config.toml
attn_scale = 0.177
tie_word_embeddings = false
init = "trunc"
init_std_qkv = 0.0406
lr_mult_o = 1.3
warmup_steps = 210
max_steps = 7433
Below are experts of layer 7 (counted from 0) of a mixture-of-experts language model. Rows are named router (the router's row for the expert) and show model dimensions 128-191. Each number is 50 + 10 x the weight over its row's rms, rounded and kept within 0 to 99.
After each expert's rows: a language model's description of what the expert responds to; "comes after" lists some tokens at least twice as common just before its tokens as in all text. This comes from a sample of Wikipedia text that the model never trained on. Tokens count by the router's weight.

# expert 14
router:35 62 53 55 42 48 41 49 66 55 51 57 48 53 54 63 87 60 57 50 48 47 39 40 70 44 66 57 49 53 37 21 60 62 59 57 42 51 39 57 35 46 48 63 56 47 48 38 69 42 67 51 48 51 44 43 53 28 43 50 51 48 69 71
Description: Topic head nouns
comes after: " the", " a", " The", "s", " his", "The"

# expert 2
router:45 56 51 56 51 56 47 34 66 42 45 47 51 43 47 57 79 58 43 41 46 56 54 60 46 39 62 46 53 42 42 53 29 60 48 44 39 45 26 61 49 47 30 47 53 26 43 36 56 38 55 68 46 61 55 51 51 37 44 58 56 52 50 49
Description: Mid-number digits
comes after: " ", "1", "2", "9", "3", "8"

# expert 13
router:53 49 55 42 29 67 62 29 54 64 55 65 46 56 35 53 44 54 52 46 49 37 46 54 58 43 55 45 59 56 40 61 53 48 43 39 50 53 38 60 46 57 36 50 44 18 42 45 54 31 61 57 38 53 60 56 63 32 52 47 60 66 56 51
Description: Headings and line structure
comes after: "\n", ".", " |", "==", " =", " =="

# expert 8
router:46 56 53 54 45 57 46 58 52 59 56 48 45 59 46 61 55 54 36 62 45 44 54 41 61 48 66 55 64 48 48 50 43 62 59 46 59 58 39 54 42 51 57 60 47 41 35 34 56 42 50 61 46 51 55 65 65 48 42 62 54 46 66 60
Description: Space before numbers
comes after: " |", "|", " in", ":", ";", "In"

# expert 12
router:42 51 64 62 40 46 56 38 52 73 42 53 51 52 51 54 59 61 46 47 39 43 53 50 62 39 51 50 54 66 43 50 57 51 42 48 32 49 33 52 34 44 46 44 53 26 53 33 55 38 52 70 36 61 70 49 28 41 39 43 48 46 61 46
Description: Dashes and parentheses
comes after: "\n", "1", "0", "9", " non", " co"

# expert 9
router:44 50 52 43 36 49 57 51 68 54 51 53 44 57 38 47 70 61 34 49 38 51 53 49 69 32 48 48 44 38 44 29 48 53 51 45 50 52 48 47 43 44 47 41 51 35 42 47 49 45 60 72 40 59 66 52 37 46 45 43 63 46 55 43
Description: Articles, auxiliaries, quantifiers, digits
comes after: "2", " of", "0", "'", " in", " with"

# expert 3
router:53 61 64 48 36 69 59 40 65 60 37 42 54 55 31 52 55 65 48 41 39 50 43 98 40 32 55 66 46 30 60 34 43 57 42 61 46 48 51 54 52 56 35 46 46 55 40 39 56 42 52 64 39 50 52 61 46 47 25 49 50 39 57 58
Description: Conjunctions, copulas, table pipes
comes after: "\n", ",", " it", " It", " he", " He"

# expert 6
router:50 42 70 41 50 40 46 42 82 63 57 58 54 46 47 61 62 82 34 47 37 63 59 49 52 40 57 55 48 46 59 33 47 66 42 38 56 42 48 54 41 50 29 37 47 58 52 40 46 43 55 67 40 54 54 47 37 44 30 48 56 55 57 55
Description: Year digits, word pieces
comes after: " ", "0", "9", ".", "–", "7"